Experts of a small language model.
Size: vocabulary 13098, 27.8M parameters.
Experts: 64 experts in each of 7 layers, 64 SwiGLU neurons an expert, a softmax router.
Below are experts of layer 3 (counted from 0) of a mixture-of-experts language model. Rows are named router (the router's row for the expert), gate (a neuron's input weights, with its number), up (a neuron's input weights, with its number), down (a neuron's output weights, with its number) and show model dimensions 0-223. Each number is 128 + 24 x the weight over its row's rms, rounded and kept within 0 to 255. Numbers have three digits each.
After each expert's rows: "gets" lists some tokens that make up at least twice as much of what it gets as of all text; "comes before" lists some tokens at least twice as common just after its tokens as in all text. This comes from a sample of Wikipedia text that the model never trained on. Tokens count by the router's weight.

# expert 28
router:105169149140122151097120124138099130156119108059180132132119132135135112080143138132107130118147078145151091106101162185144166093154130146126119077170106155101161126121108113192120145160120111135113100161101125138186152112161137140088121133115152138132103131123108131147111154133113099136106097100126164147154115120119113139138121112114098179157092136119130148087148124078133115129169158142086148108124093131088143096140121126147146129141099110089098133115148149129100153126108143117098087136133172118102078165159124136123131136116169147130107136134095133105135163138129141144129106131167126126114136137092120149134159158147066116143142179129141135102142082117157127131123
gate0:095117100119142110131128127149142133123113150114119137180092088135144140125093150126119157106131122153103114107079140155125121121127160107101099073128143120108105083136135122126104115116153152154159123126129110114098163137119099100147107101130097116077131104143136159133142109115157164105154140179163108101171116135143173152161160179140141135120095092127144143153137118144113129147123124116118124109076140095183086148151111127101123140113135134147148138175172118174119077140131157175118111097113081140151138095113129150133145125162164151090113114055148137161114119115139142094111173058099154147135140135141164150135134125127120153123137134124129150137132105088160149121122
up0:131134150117126120113139103086155115143143150081134110114129114163139127190133142132100151126147132146159148138163135166130125118139125096165137132101115122165151186179155109113175155140127099113091115156111123185149152110115144141138151145143145147126123116110207137089145158169104133132107151159165119121122168171120118165125113160115126127169122109133081116162137147091119137130157145141131123183133106160125149116127114144107132097110163133112138147081125152157138127143160191149123108140186170103141140102116140136118141127132131116105127123147131162163141100107110144117187105120113178096148137146126121094107113140120152126123163121123130141086133098132177153096125
down0:087140146151137092109122137134132110157170124110179145169129090122131130109171148083113136113168146120150116125116128143165113080149168088127144080124148202115137177143161160169187129118097093134144147129137119146179147098128138141173153143127156096094112095167161129125116106153161152110133137136101146112127124140114145157133126149129117124117158119116093129120147181085160101100163156114118117100149098151138143116142145115169143105077156131161141135107122159127157119114151134132126133141134174094133117131149126133106161116123134114152099117115118126130124102146170141133150121125158159124121122171156129155090144179133121175158149135133111174120158138136140152117157
gets: "\n", ")", "\"", "),", "\n ", " ("
comes before: "-", "\n", "|", "The", "In", "=="

# expert 36
router:115129157178097089103162145129097162128156099153115098128137112129137140111144131115125122105138130127136158145166101139145131153112106146160107133149129156146164136099097172125118101103126128155097128128160127106156138101151122159128129116087144116151123158124122114120110158136170141131126147095100098199111118109065121112103125136110150117138103142133102094133075157136171095079111098102132129137137075083137142121133127126166178141156150122117089128112152150125115179122116134087130120082119156115132130115143148159106130135162145147145102109139128146091123106090109132142115076140151114085148127097125104140141177097110147124100144114057152131121130170169105171115141
gate1:114105068080096132149149118173149125141121152069152175114116117151170162111087103144110134154106127095108130102120112126120115130123164109096134146129167122093129135157150135124131122141120128170187137130147097112101142138117134103144128105146157169107147147117120151137175126147138161123123152174140122128148111138171114146158088105117112138134096114132152133121146101153129137102055126152134149148116143118119156100105133142133134105093104151123117106131124105138136129129146171203129138126095116132134098123098129100119151140128119095151094161173122138133141088195097148173159143144143114136106128154154152135104118143073107167123138090135105124129182105105128132147098
up1:164122102151155156145131110101141141158083132105127106118116121153131133169124102139077147155137119136153099110168153120119121090107130117136150131136115119204110097126142145122152129120132100174129138125094141104122123142176137135111117108140115127136139095144175162109084156133102094130134083115168148116130142157172129165129128115148106175097099133094115130180127108120123108126129113130170092119128127167088086104115161168129136155116088106152117122090135138126119052108089152146088144122110132153142093130073185152105126143129142075106120173134126088140153144151126138091172134150108136123121120144144146136152131134093115123145129122129086156158149130117135112144111
down1:108177119161154146126201093146156172159097135106167152143115137151129087122090128128121145094077116130099126182156106132151148082118130125117092130128134145173118121143114179138168147084131136177109096181127086115112109118142122112171111103141110106153116114113182106123132125163106128140132089141152158121160153147134086149169117132108128127118126140097151116111089116112114126165139108129125166131107155144057106120116133149139131114136110140115142157124123135145109138106117114132127122127122124191136107104124112100110103142129150138135111108118101099118090137141077158107145133127115167083166148109147114138131159138089064152132126112115127127091116144091129125129112
gets: " |", ";", " /", " –", ":", " -"
comes before: "\n", " ", " 0", " 1", " 2", " 3"

# expert 6
router:129105144140153122126135143134111100123108158126144113158132160143165175172134103117111115124138132157127151123142131125134117121120058111146079141113131143152130159154115143075109135123150116100107110133146143161176173155103118125139155158121111134172125133127134089106117177107134145119154125110143123131095090117142120166141125131139157108112157128166155133143127140096174098140145110079135129115113147133136121154091155135130102124109147107114157111114099142095139091117150118100104124119126159131131193131114124146112143124105103146131152137123132139135130135118105102132124128151118140091218094100131161121124068091134200138082082126131155191142115169108113088147172
gate0:101147116129139103083147147148121159107152129080142095087113129190190104153131098085106107120148140151195119115109112158118156159130110094125133108144138113162126101158137143097118137120124144129120119130126149157103152148171122093084123132152118129100166129119099133149133157138175161131168111158090133140121083167144121155120153102129114135134122139118143120139145137131123135129124117112177135133073157155162093161143162159103113146083184126154135118155114132140126108173128131122081159108103111084153151114096158143157165138126126117137137111116129137134151103112124138115153166114140126129175166112124146130128145110122114108167111107178117189169117108128138109113101
up0:139108175098143125112130106143124132101138155093149110156173136065123128159101122163142132103113099136127161102112139120115118146135135109122103158133122131133152150133098118132086132141126122098097144118116153088153100090106125141132093105120108128155108108108088077111116121164126098154144145054122125143143109118134128119161108143100160125125156114126109167161148121088086125129154090097129109121178097139152187135151118137143165083157153160135129169167157102106141158153098130123127122133128145113102134139140175131081129154091105151136107146131131124112126101168076132115128172097140112145142153108089128124184104103097117087134116138102098099177131135131130133139168
down0:128111130104160146100167141139112144105110140118053160092110134156123113151130117133119131173155103125142135077110128110113137124140140125130130129095198100152146165132182134098135101126136182122153137126076062112139134139121130123128128110113138124098105132138109107105143079126138159133150119126126158132125110106165102109119102075167142120134095134154162104143130104110084153163125120142097115161133117110134130084102151160098130124122158145119118103151140131178105122076090113168085114101109189098129129160081157163113124110117119166114110106143103115098103089140126127132124115099142130135154110149116148122115099142148158098165127137135127111139082109116173109137131
gets: "|", " ", "a", " John", "as", " at"
comes before: " |", " ", " 1", " Total", " 2", " 1."

# expert 57
router:112138098154116142120105123121136085145130145135125122144109105152191101156150107143148165119100092131135112094095131161116173161082156118114136171100096099134118141132155158168182126120112136096110141132121107120064163104116114101119105127112161091113137128149108155138133131150140126113089148135118140148111093144153109119095098106125147138146137120151113083100158114102131150159071126119108136123099063099161154096120158164134113109139123128118174157146166124153132104122138139140079170098114181169124143125145132161195161133176112126132132108109138109126144105112135155115127111092141130148157119201105138119129148147113122129171129119150130154136116117125121117116130
gate0:152143113092138139131111133150124119099158114090148113177129153165117151134103154137120107143131133108141132141122160109146136124140095123144114062143115156168144135113134155153129102105148138162151107125124121128168149147105114091132075128115158115117107144153109079167095133127167148105120125153127151137132123135140180158140122164085119108156127124125109132070147097112154122101109114168114123130156144116110132113114165133136131118108136096113124075116146101186091141104122145127074109143140148142132089130121163088169133097138155157112159149166102122112134106130103074156105094153099108084150185102048100122135120149122129132145128135108096150141128128096138099144157
up0:135122118141170137176113153110127135113131119142126113122130125143077152103158121163148119148105156097138101091116135135146116112132135131142133114089144104116146109137162141144142123135093123135095146148144153080112115131120154106180150125128140152114125181110125134108138124154118115171127092126121096093131141145129141121111116113104152116118144094131144105156083110135106146073179175151174109118120137088143142137135089181151133127126141105118110161138112165142128133140154088204140129122113096124094130142106082101103108160106155100166104104106141139134149109145125145136149150142099173157140092110144125156126131136136160166101121108128075082100199098129069158127124
down0:128142130146106100165143119106123130146104133185178126193127131085146168123120144163141091152174123110144142104116126121112154117164125143151162094178124138100139153153109146138143126151103133138122120157138160126131181143146134138132131146116088109139120140148133099167137121140138102097097105112112044161108136122178122118144104150110122143119116152132129144113136089086189129129139083105149141114182132162148087106119134105127153111111154144078121123098139075120101142085104117101111105130098096141096124117146127116163088120107140158139147145140134081159104112113130120113088153118133118115100111140128142107150182131106104153145141110149119130143099153105125123087161
gets: " the", " of", " The", " by", " with", " for"
comes before: " the", " a", " first", " his", " same", " its"

# expert 34
router:131124154091159114137099101141160080154114145101151094123160135114121083109146120163148149129125118153103166104070111157111132138088101118127132164105143122117128146103134117161111123130149117124148136131116155131088108162129094116147078091120109067133126118115154127113119149147113135128134149142131146158085131131135165115131125122131175134149192078116118131169156126121130185107121141153108126129154101111157120078148111120120115143197086122139159133114133131141066089142106145126097148149129115139115136115141122169137126078145102109117099126109121150113118118132110114124137125120094126119167083149150087175206115125146135110107156118146102126101118128132132132163180
gate0:137121179129112117113129097138126134131163152107110134154161076178151156125133137140172160114124144117161103135104095094148092123144159114147142141107112119144094158103102083106109110116121156105137139106110155143093112159095136155107113121166109125127137111157123161164128079141111175129142116132117126138114138082201131142142094134158130145129109127118169103134095142118081128104104137145169140148162121141134135133079100144113112125170112114160102117095122102075140107135115149091116174139097158115150141125125140166105132166100135101156124130103103150128141133067159117076127145132098158142137072138137123150151094142139123125148154096105125163144112095151155117098156
up0:110130095153133107097120101108118143089154150112170125083135151143135139168126176141116140151061092119136117102116135085118136168108154107147129086159169185123148133061170106107101133102125156129103154114177094114142170177140124105128083179115107134152100192145115129123156129124114134107142153130137138138120175139115121138128125113091121113139104137150125147084095114139124125098164131172149153123159119132100157122127098158132194148127139111122131118162133104123139119170109168093156155147133141128137107107124093118104155113106131138116122136124123111145110108155136132123120122140108129104088164143111104144125139101118123166171120121132118142145120148193118151157140
down0:129154110105183143119111126122151138153162159114119139147175132135119154128124150170145144091126119118126092127119144147135108106176125148157121119113137175158155120136177167149135127122137082073095121132132158127100137136146090131138142151170141112141130163153140121123180114109111108106094087136143138135148131100127137143082080157152138177124128119119127129128149094127143107178098147149124178152124086135105122126143141132131109080105165159121079146123114131090151112148086106147113127120138144110158135101104087117139114109093142132126114153091145158080140120151135121187157123119126100100114132121163108115125127079092072111172137110149104100131125108137117167076130
gets: " and", " to", "\n", " for", " but", " with"
comes before: "|", " the", " a", " was", " other", " it"

# expert 29
router:134133143164131125123133150114143104128101092137092132128165122102124142149121122097131164130105155162100168136147165118170125118068093120152182072118105098150078115146100152154149097128129088110107124163148148103108091074114117146095134138145147103149148116121080177101110093144139134116123089120119150113096104123152122149161111120184134132115143107100147114111140117129141134145142121177129114141135118146124140109105109108117137136121110117175116146070100170142139135123116108145116193113099093150157094113083147134143120132132142155124120112142117127080099176149159134142165153143111145131138118180138133120121143099156123141131114141194124111119133068110102127128123
gate0:134167137108142105160118126168083157092103146100142094124139127100143134139123123172168128159109125178107141166126120117099119152126137092116138080089127156152127139125103094175175151150134118120165161151123111116088113151117149131056076104119165116092139163144152117137119146130128132068120157095169110123105111159185104109132060157165106108111122128137112113129149144133170117117078123160151103108092138136081123125117107100106099109090127111162136127079141131146102142145152118111124141124140144125187140134153130124129149115139131152117125125130128157101131156136174144139154142138086175142171137140099094149132150134132133122148123126134113158123125124153123128114133
up0:133100113096119126161127120100152116151144166148120130130091139106133118098130140120110146169114078088117126093149099154110128135136091141175100158117131132124146119134111130111127111155136109122078128107130129151124124132163105110133144143134093110145142110095157112113135126102122121174207081116117102112133130083086138127124174105080113144159127142146147146131117167132122120177140117127120171079118129120143097136140129131142110128112133177118145109182107102127139165119063122134087106073113115134112096117091090182142113114172135161137080116128135152151117107112131177107141148097104098096114121127149165088145142125084098151117110133136156102094112140096100130141120
down0:126122131155139166109120153169144092182097120156109129177169131130138145145108156122146146100105160171120118094146157175122157108146123111137139127149137147174140166106130155125166112153158121098111127134116123146157116171110107124140122168129128189128138097129103113159140132106129117134150111139162156104160126137132116123140083153180155106129162130144098137159158106085108105124104131154105146140106141105161147112140134121108106113122068146124117101097151097099123147157126164122109157141121116104176119097095087074126156114090088122107147129146111139113136139090124143155120135087103162146097147134112139137155142086162164130143104159147163119169101159083151143126136
gets: "\n", "u", "in", "iv", " due", " known"
comes before: " to", "|", " that", " by", " as", "-"

# expert 55
router:117099130146142151126109168158122149091117119131119116104148136140125148124103106117083151166120138101119086138131159156126143137115147109109106119137173126118174115178091150092124153107132137155115148163157059166104120129130188123110138098117129110145092105119129118120113107152134105116128123110086136145123146125115105142121158119089128145096078128109123136115147093178157113175143090142111117140123124165146110183196128133103121094164132163152096107132109137129150149105140112128142148096170109142141182132174147101114093142161097145134136109118142134090190100113142123111136125087138159123125144088150130107112161107139125079159149137116105131119071109116132123115135
gate0:176138111140073127111113119152104108133160156130166130110127121085097109136091105146120136171108123122106142152094111103115106144108112122133111134089098136119134125168116096130138141155121166162086080130119152148139134152120075120124118149150121138119179118089103131158121153139117117093129111077119156145119113139096170096144122127091069141159119123138104124116101153081174129138104122099118139104132110100108090142106134181141126147171177137091076096088145145159163149180145122152116171120128126115144150122147112105144108121153125150114144094149111075117116134138180129131117139183148132142165112112142116082144133141134125101093131136117127122115120108087126110137099
up0:165135130124145172115116118158079106140107112109140131123138123139188107147138117132071156124120177137130141141108142133133123121118102117098110123124081143143156153139140101138118096108141135108144135156100119145094098153131149134110119140109152157123153101150132123117119159109151108136145125140105088179119167119174138139083151144116132090115088111070121144151092148127151163144184132120047073110116121118106128135147117118124138163139089171130050106174140182143085116099111161128086164152115121137076153083125138130118131144122128136126106102084121139122127081149158129117106138165121134122127129095134131086137130116128105092122134118145144156134125135106136117142108
down0:129140109103099103109158134104140134143128112146156148136116131139133107149172160158111069106132142097141131119151117131112130132182118142136141134168160141105133135115116131147141118081142105138154143126082119131133124093169169104135128106131103141122110119159131089125123114106127138136126095146164173111145131127127124142155127137152153101140132127124155101141108112170142134105153175132141109111119153137100156143158127114127182088139097139133163186180072139101157108109137157128163087077115103071107101131097129114096095185060133126143105112118148119107093094116109132136139119104109134086108165125119150121154119125142162140164112084194098108135156155132108114133113
gets: "The", " =", ".", ":", " is", " (born"
comes before: "\n", " The", " He", " It", " In", " is"

# expert 12
router:190128140163131142148090139164140077141122119110131093113107095143125113112139138128145149110134133153164121143125133128125087127112121154117151104138111102122149135149153134138139110147158130120094086130124152144112116179112094124132079083162128128154152188132093149139079198150131150112132125085134148097094102141162135114136084107138099173159167133102098119155131104140149111112109139145141110113113141139131116087083133124152107119069156119093142148102136161170103116163095108109152135140133172142126139144209086139117115157125104142111121102094107109127113166126121131112150123154142103152150141115123167142132104128166112139135115133157149135109156122177097133102139
gate0:142177091108129164135143132129147150108169131099126119110113095124124120121119120142145105118143116058135100090087082117136117147100108114186109163147133113124144124147168073141106149099129125125159115167137134170131112139150106092127135135128163094122111143130127113102080124132080090125099117117108139153122141125160109105109137161099144112137139109107122133139144089100130125104124113105146155140108119130100171138196165155162146126156128140159132134137128146126130114115106121133109109136150148150097137137142115147102104145138101218057139143138100110158095109152129113129084114108112127127102168121158133144134123130169092104145114128109151159125121132151174081074119
up0:116135156153153118114139148111115084073084135103120125138104126138171146122131140106112109153142115157108150151140084109161117105148105085089115090127134120109115167100163172066087133119122113136139143122143117120142178105155142134090113117111165090170158099176184149165115164137130146147124118137157102108127174166090117132132144132093073142148114122149145179116128106131108151153123125144085130126084090100123131126112136121138130101145108135099140108124152105092121144087121111168091138114114106146128141126115092152124102146122162107152130152149159154121156114134125131147121139129098119147120127100136133079157157153101158105163154094113147124111144130138125172181100
down0:171133125092139097161148119124108150132102109115125117148123118120124162129145140158107146148110104145131146142137111148153175139090131103140141118140164122152127132093120166121122152114106107087119151094142092098140141098133092141115155123127100108151084110142199099154158092118131164122153154144138164098179124104133109131133138113177125086113109130088123128139090107156165127121119111117107068126144145142142081137133165119113139164132111127082116107166129067120140135111149125126145104122119108131139156113137134129136131154151105124101107155126142169127106149116207122164121125127145195083120082096132151097124118088105091102123125142120141111151083090155096135106148
gets: " ", " 0", " —", " DF", " MF", " his"
comes before: " |", " by", "ian", "ie", "ay"

# expert 40
router:122146113126123144141133154129158173109139126091099118125123098124133111138126156146143125146135117135140092114139102118154106145145128156151108158156152125111160103163132121134138125143157134102127112121126158161109116142098113108134113139135138116156158115134131139154098137173120139118145118123158135132062174188165151048124125112078123177140174113159099118141136142109128095106133165158112129138126139134117169064099126148174034116123176119146108099120125120135115160131116140156121171136130182137129151182160127132081114131146128176094115123119100112105111105147154143129089100092120120114122153121104134129166125156180147103123145119124148136120108147140159122093136
gate0:100143115093121119122083150124170100104171122132106108118078139128130169152144128115118122146099170091084125142138134147124116132119134143143122151086162055131137134129148099130119140156127142102145144108104142133097087146163141136146131146173087105120176155159132158193123149139068144136129114110116104096108136160130181116135119133113155112164147095135154132120112135156142116135114116174131156102096126156124167104124126111104131125106136173110159139147110112106134162119114108085144144153124134131128095171142144157134145092114176128142120123110139137123120075096117119167110120110093121146110097058122110127135119105165109108071119101141151144154115105126129094106169
up0:102145142151134119116094140154138118116114154182120162140106132088108178119094094085168149087121167085109116146097102136127141148161120074128125173119153120160098132127153134142121140137121141132136125098133109140115103149117170150146126179141134124126129126131104134152123133151132180129127146124118129104128084122106137104135143095132112081146122117120132111138104166115131142130144156153104119081159073171154120128104087132089144143128154153103082126158134119130088143152149113153124135137134116124080147122110128151095152108085120167147098174106117127125107123092168138101110172104114091158121100113092166107146123094167107108124115086139151114139142163104156181099166
down0:114105095139130151147152126089125160158136115132131148129157113169135127135135141138079146161077115120136094089140114147130134150101089154163121115137099130127138106162139098150127110161139116110147111118108110141090133113195109113098120114143140135115113179162065126067161152157133118155080123131109166151149110088121156157120141151137111152126169128107146178121116072147091107129127139119134158130139127109107126091136113132113139100122091115129116103126153088144143136132112137141133111112121128066150146096097159160168112160157134140108093081151101113100157143139147124165124128151157139113145108148176105136126113167200142143149147116126101125119151118156101156147153
gets: "|", "-", " |", "=", "==", "==="
comes before: " |", " ", " MF", " DF", " FW", " The"

# expert 56
router:146137125141119111101137141146164175131168108143152096140113100162124100128144104118145134107130158152120066110123127104133100096108083161131090140164139119138159128141148103083144100136125112125136136092142109175155128112102135115118102107163173131158114148109102115118104090107106110100132148084168103109096131132175164120121159140106089162161123104090113112162126116083111118129157139102146166173136090125106159119134164144105113150106161110136127140114137167159118149105086083112094129117158140129118187126128128130170110148120141115118149106129115138143118099149109121130128147111166178140101118134104098128127138132099138070102139093095075147152117122102118142074145
gate0:094118164155070135128154100158136151133195177165131148161114107159093101112129141130113169131128113146125137111093139089122174169124128130157127124162146131140105172126144127115114136118086135122115119147157136144169152109154111129172100144138177096096125103088119137143119133129141106124109142138108153146141143126121096107109106161122151127142153168086112174111114105123146136108118132144096125107131128056146140151145120159115137092139135142154105106136096106083132177124144099086104126099104158141133093167143117123119142163114124114107159154126112174125129113113153124083119128106123152145115096152118099091137131108155112078125145082155129122154130091157163171133161
up0:135131113151140119123177084143161147154112153159122108144108110114117110151106100114144109099118139144097169100144092146149108122123127116173129122147154124136143158109116122111117129103135127155188112114076138149113116083143153079132121105130148139147145134162134123149137134132136125139141135106134122113142173118121171142076178172157120160089135148143141116098096113161114143085138150126161123114133180142118110140086150155140137079111114144135131125122112074114145099104100129092120121083079148150129086146087126089148144169115151144114185090139058149113137108113106118146137112127152159181125091104100123101134149131115142123115137100090156112138120121132158120160166
down0:155130108126160115172100121064132187160096152126134136106151112081089119117136124126163126157134127138075129176099096164150139155147092122140129128132153130129099123100159157150121159084134141145130124084122146081148111133161126156086103121144131131137111120101151134111132117137134093137121117111134122134131136140120184140134140103138166098087118114137176139108081108090117085147153118175158131096101159123133147100118112090104124148086143124149149138134108148128138111152140099144082119134154098109120141112139124188137127131111088136148117109100119104127128149126121100075145192132116127120144113142132136140149126111153124164148143141145063118156183151129106089118093
gets: "\n", " a", " one", "-", " List", " W"
comes before: "\n", "-", ":", "=", " ==", " by:"

# expert 27
router:101115122114148130134102127141145103127108128126138112146137116110083119156130168105127151119182074113132064123138175157115143128120174145130186119147107115109134125142170116148092108166149142141161177146091137103132148156127138126108185124089090152090141137146158182123123176115140152112083134146141138138135122149097148123116152081138118100120123091145095120116129166145099114089122150155148126096153119096143097105149142122149134141175089108113140110146162102121111106167124128152131095143130124097089087113106117156125087156101122133121137120082117093152146139134144138138107163117140160145127108185122109133185156138111134128133164129079126125111113145138148147140090
gate0:132098120128131119109153103155105155125150085112134111155116120100105145110124163134099101099144146163125148074143138100101128135145154104166124130134139150110160101134177078164089158128118139128120130123092156179104142148134151110140055127164143099125161104164130120110111144156107174149117134114172113101162111143183126161118104133131111117128149127119107146165183142111162075129101138121137095102127129111149142146126141096100136119179090166149119140174142131186096088115133164131134133178149149103106097106093131170148145112117135118136142150157159139148114118106160158132130136118120155164114090149110167119137133124092147140147145128111144160116128149145148129114104
up0:144127157114121124127134095137115133166090104133128141111152144139120120102088094173126118132107109097127079113092071110143109117116186121133112121153123142174177139149161155124100134121083130121106186131116101121133147140100129140121152121112165131107053186093132097148134152097143142104127129076116127140112111137111137135111125118114173062093159090167129120133127096110136131156116156150121120168136133120130152112140144162128075137090122079107160130133114169144124152118106124177168147111125134128154107156136126056116132128122132132141157096119142124139172113127138108108131174129140078108119163130122110122124124111114133123151096126165090129095131143123106144131105
down0:163148115154079130110119147135151174099114132125104165068100152142096145183146080137118110127112146173171112136105082106150148154128110162111168105129103123113149111110126118095084139130120101129110137120132115132158142113132148119154145153106124127077093117118166109142147149121152177110093158146151084138131125080082140099089102148139123103134116079085133097121141108136096147128104153162143174117150132147138144139120097131116155114105087152118151093143150184127134151098156154142120152133132076159115129112124105113098130155195136108155130121095131120085113149144163129139126123150113149116152130076121119116135120141144133155168119123099120147120146121156139104105118
gets: "\n", "\n ", " (age", "-1", "(", "th"
comes before: "-", "\n", "|", "The", "In", "=="

# expert 25
router:109079143092090155123099173126076106113119146154140099077156159152106103077154126106111161134087107135137115137110115105124146172181127153106129114118113135108132142140141109118091148183088119124133151139163184138148144134091105118136150169106118156115116112097091148147135133131108160156135147118097111150145089092109095125161115153126137138147163147144140151138181162084126110128103130114100068091161118115157123127169125125137109123159141114088074094128134116115129144140153121143183151129170137081113129141137102149107106116131138150129133146124143108137131121106150116125119153138107115147129125162130100110080107142128148101108108143117145142133139150127120202145138
gate0:116138113138136098134106138151147171094159160092114109103104089164112100121132129131150167112145119154117123119108142172100104104084143109140133107135198120127167101124188090092128148117127138114109158143069138137115121143150134095155118116120102123093155133126184118098165131198100133150132111132116154152111127189153129083128111152098131161162145138160120105140124099137123109102119124152108131112113116128106118094141113173148110100152127143165168171109146154184105146132071135111106103111149137112110127137140128115129114123149095131150133112120116146121140088094149107109089151129132108090113134144139124117142159180148130180114129142120176125101138113116147095120115
up0:114182116124089110143166111120132183138111161141159176153099127096105124120145142171150108139131116154128182159131123104155148143110079148159122116119119099143114154081114187140105135141134123097152085093145081119175124115084127135121155145150175147129109162167136126144145104130123087133098161122164137113165136127160172149103123127163135142171133098121129149115117137147116168133136125089112142119132152138200132124108121119137107136110138132152138123128131065085134137112135090166135110124132092134145134152124142138112135124093117111174137114160088139130118183146102113099130104166122123131160130129098108112144147167142122139151145173133130129159161115108097098120108
down0:105113142115071103106129150179098109102178078128135132132150122130141179122132110131106118104114114156173102079108140104130115172138198087096153097138164133098128149094153157122147098167142078112124136124165168156120117160154115122150106144114096110113115123154117172128171116136115140161124130122100116141132125127142130125115103110120116137107144108103159134115156108134159159140107122087125120109141106131142139130130092134129128104155147146167139137154133101108127147095159149117089094106138084162108108138077128108167099141113106167151120146126089141148110119102148152152110071136122138131079149107118114157154139134143135156114100133176164137105145156103102174106136
gets: "\n", "u", "h", "w", "k", "T"
comes before: "|", "-", "a", "i", "an", "en"

# expert 38
router:080114174118154114112134128144157157112147105159126114158150141123159138125121153107162122150156133119137143118141144151128137137157136093142119106119163116145087121057113187117123099111156144128108092120148132120142129107151149137123129096116078103155140137135114132122109097126127138093139128069088137116157120066069114107101099117145127159137139125109144140080132162129122098130193117112125135114084141150132119140140123118110150109131176152161119093087135109120133156115140177139113082093120150132125158144154125109164175130141134104134093091126166106091097163158151128183134128144122129154112115084144122121098146139163097100110104122082133130173120131129128166144104
gate1:154150149116106098115089079119154128147167121145095138111147142121144125041100141180147128130108128109094109113134155126136117126110146136174121119108151135151134152115089150153159107138098114138115142097152102128102126133139110128133105109163129076106090174112094122171151111154126092120189095119121135112095115138136109126119138147070108123164151149128130133138151114117097088144109118135131159176143140111092091094144144132128111125155091196149144108090131066128120148123136123145114150093145110117092129109156166101144149111128112106144124128155149115148126070114109130117139115130165163082136131141131117147131145114125102132154096167140104114096154107164089141123107
up1:075113127131101115142159083137126139123138143126126140157125107130145132139117121120102104141119117107120096101144096118164128131157135153140113115152097088129124108161103144118119131153138137108158136115104175131111134098122188158138118115158147144171234097148143128138125158125120158145161132152106088154085080114118146116121122129128127118147120107135142143113150153081142151091107128083117114088105121078182152132086148146115131134113132164105143132161089164084137109118133116130112095152094130114138156145118069105141131098116144129131108118124099168117142107105136099105121133138139095150108150112127123088130122131088152131137069109138105126094136131107169055136135
down1:148100116166148161166078109102134136104105172166111157138150113124150115101182152118134119158139120129147185167109134144160148168166188146158144140130123194114177106123160124064131144107135154100093127149155102143147119127127124115135150112155144155106095147114120118144156094077134117131150144117102144110123125112096119145122103141140123102102124109123136081105148123146132157155157138129117104171108137132090109152133154136105145115130156148169085125143122139104117138133135117116149135124158124118106151142177160124101099169116143113132089157147130147079116092146152173136151102129071094100122103118129097138157140138108151174134123137095136121124105103100129166118135
gets: " |", ";", "od", "z", "av", "ov"
comes before: "\n", " ", " 0", " 1", " 2", " 4"

# expert 32
router:141149124136110082098196112114127155109145084158146119155145126093125131103124150140149145104110122120147170156178103154153130146116105126149116105143133160144140118105108191133102103093158142178117118142130108091126120101145142152150120132096174114145130180130131113140141156117160120124120152113084123184150133113081155116109134125137143119146114162117113118114111152134160118088118073104100150127134110119143127140138121125160129140127148140133103105112125119115086138123108114096122094094141159118112096135132154173089099135165109129154099115161135158090103120114129126170096086140145121103136138085138120154151194107142139110127159097067139177124146157173107146114141
gate1:159072128131110128183121131111108121096101133090106134147124189148139070148161133116146122123111114129166143124092119100112129125142121153097120083088161099123123114161166113120105116136119076135110156123147130121130125129124146080117112113117149122131150141124083110099124079129116107116197122115084132129141126111081120151117152103149148173098134115097127129122139072121098099137120131147116102117100120136099122207141138143107151125087105101158131175147154184150135121168103071135123132121118101135146130128116130128134161112119105125163141109147108157130148140109132085088101125172145153111117138131123142111100119124148101187126109157152120147172142146154118126145129
up1:129113104133130103100121121131135150102115120093136104151138123086132140133070130111124128128118132150148130167105117137117126096134080102107099129081122112101111135156156091107158126141159142134118113086103112168113131130140175144092108149115151129125107134129089126130123108107146126130152123130101121170121129117140128115129159143162117149102122095160147135147121113144122131122122140102115136119122135148090154122135160135108084136090145127114094161143128106207110110153071117072068162123126099127100185162115087165177102122137170137133174176146109143123131139124151128106092119119153163088153159123091128148130131104136153067131118110126143180179109136117149140084158
down1:157129164159138157136145121170091136118113125106101115107121132099137176151170130121120134170106066131125121093141151104108134137084144127114144118155126109080132112086125095108129152110191142109222134117142158105131108081125206161132133130127183141131122126147118127159106178117127140131114102128095115127140077154120117124102126137125096152101096096110098146139114104139156109082091142140112114163137139149108152107145154145114122155115098160145126130150138088115159106176144135111108145156160138111138147153138088135138119138158176134163150146118147129151127128178125145150131138115161142113096133144120146127144131137144182115111126129129152128129121130107121105095086
gets: " |", " and", ";", " /", " –", ":"
comes before: " ", "\n", " 0", " 1", " 2", " 3"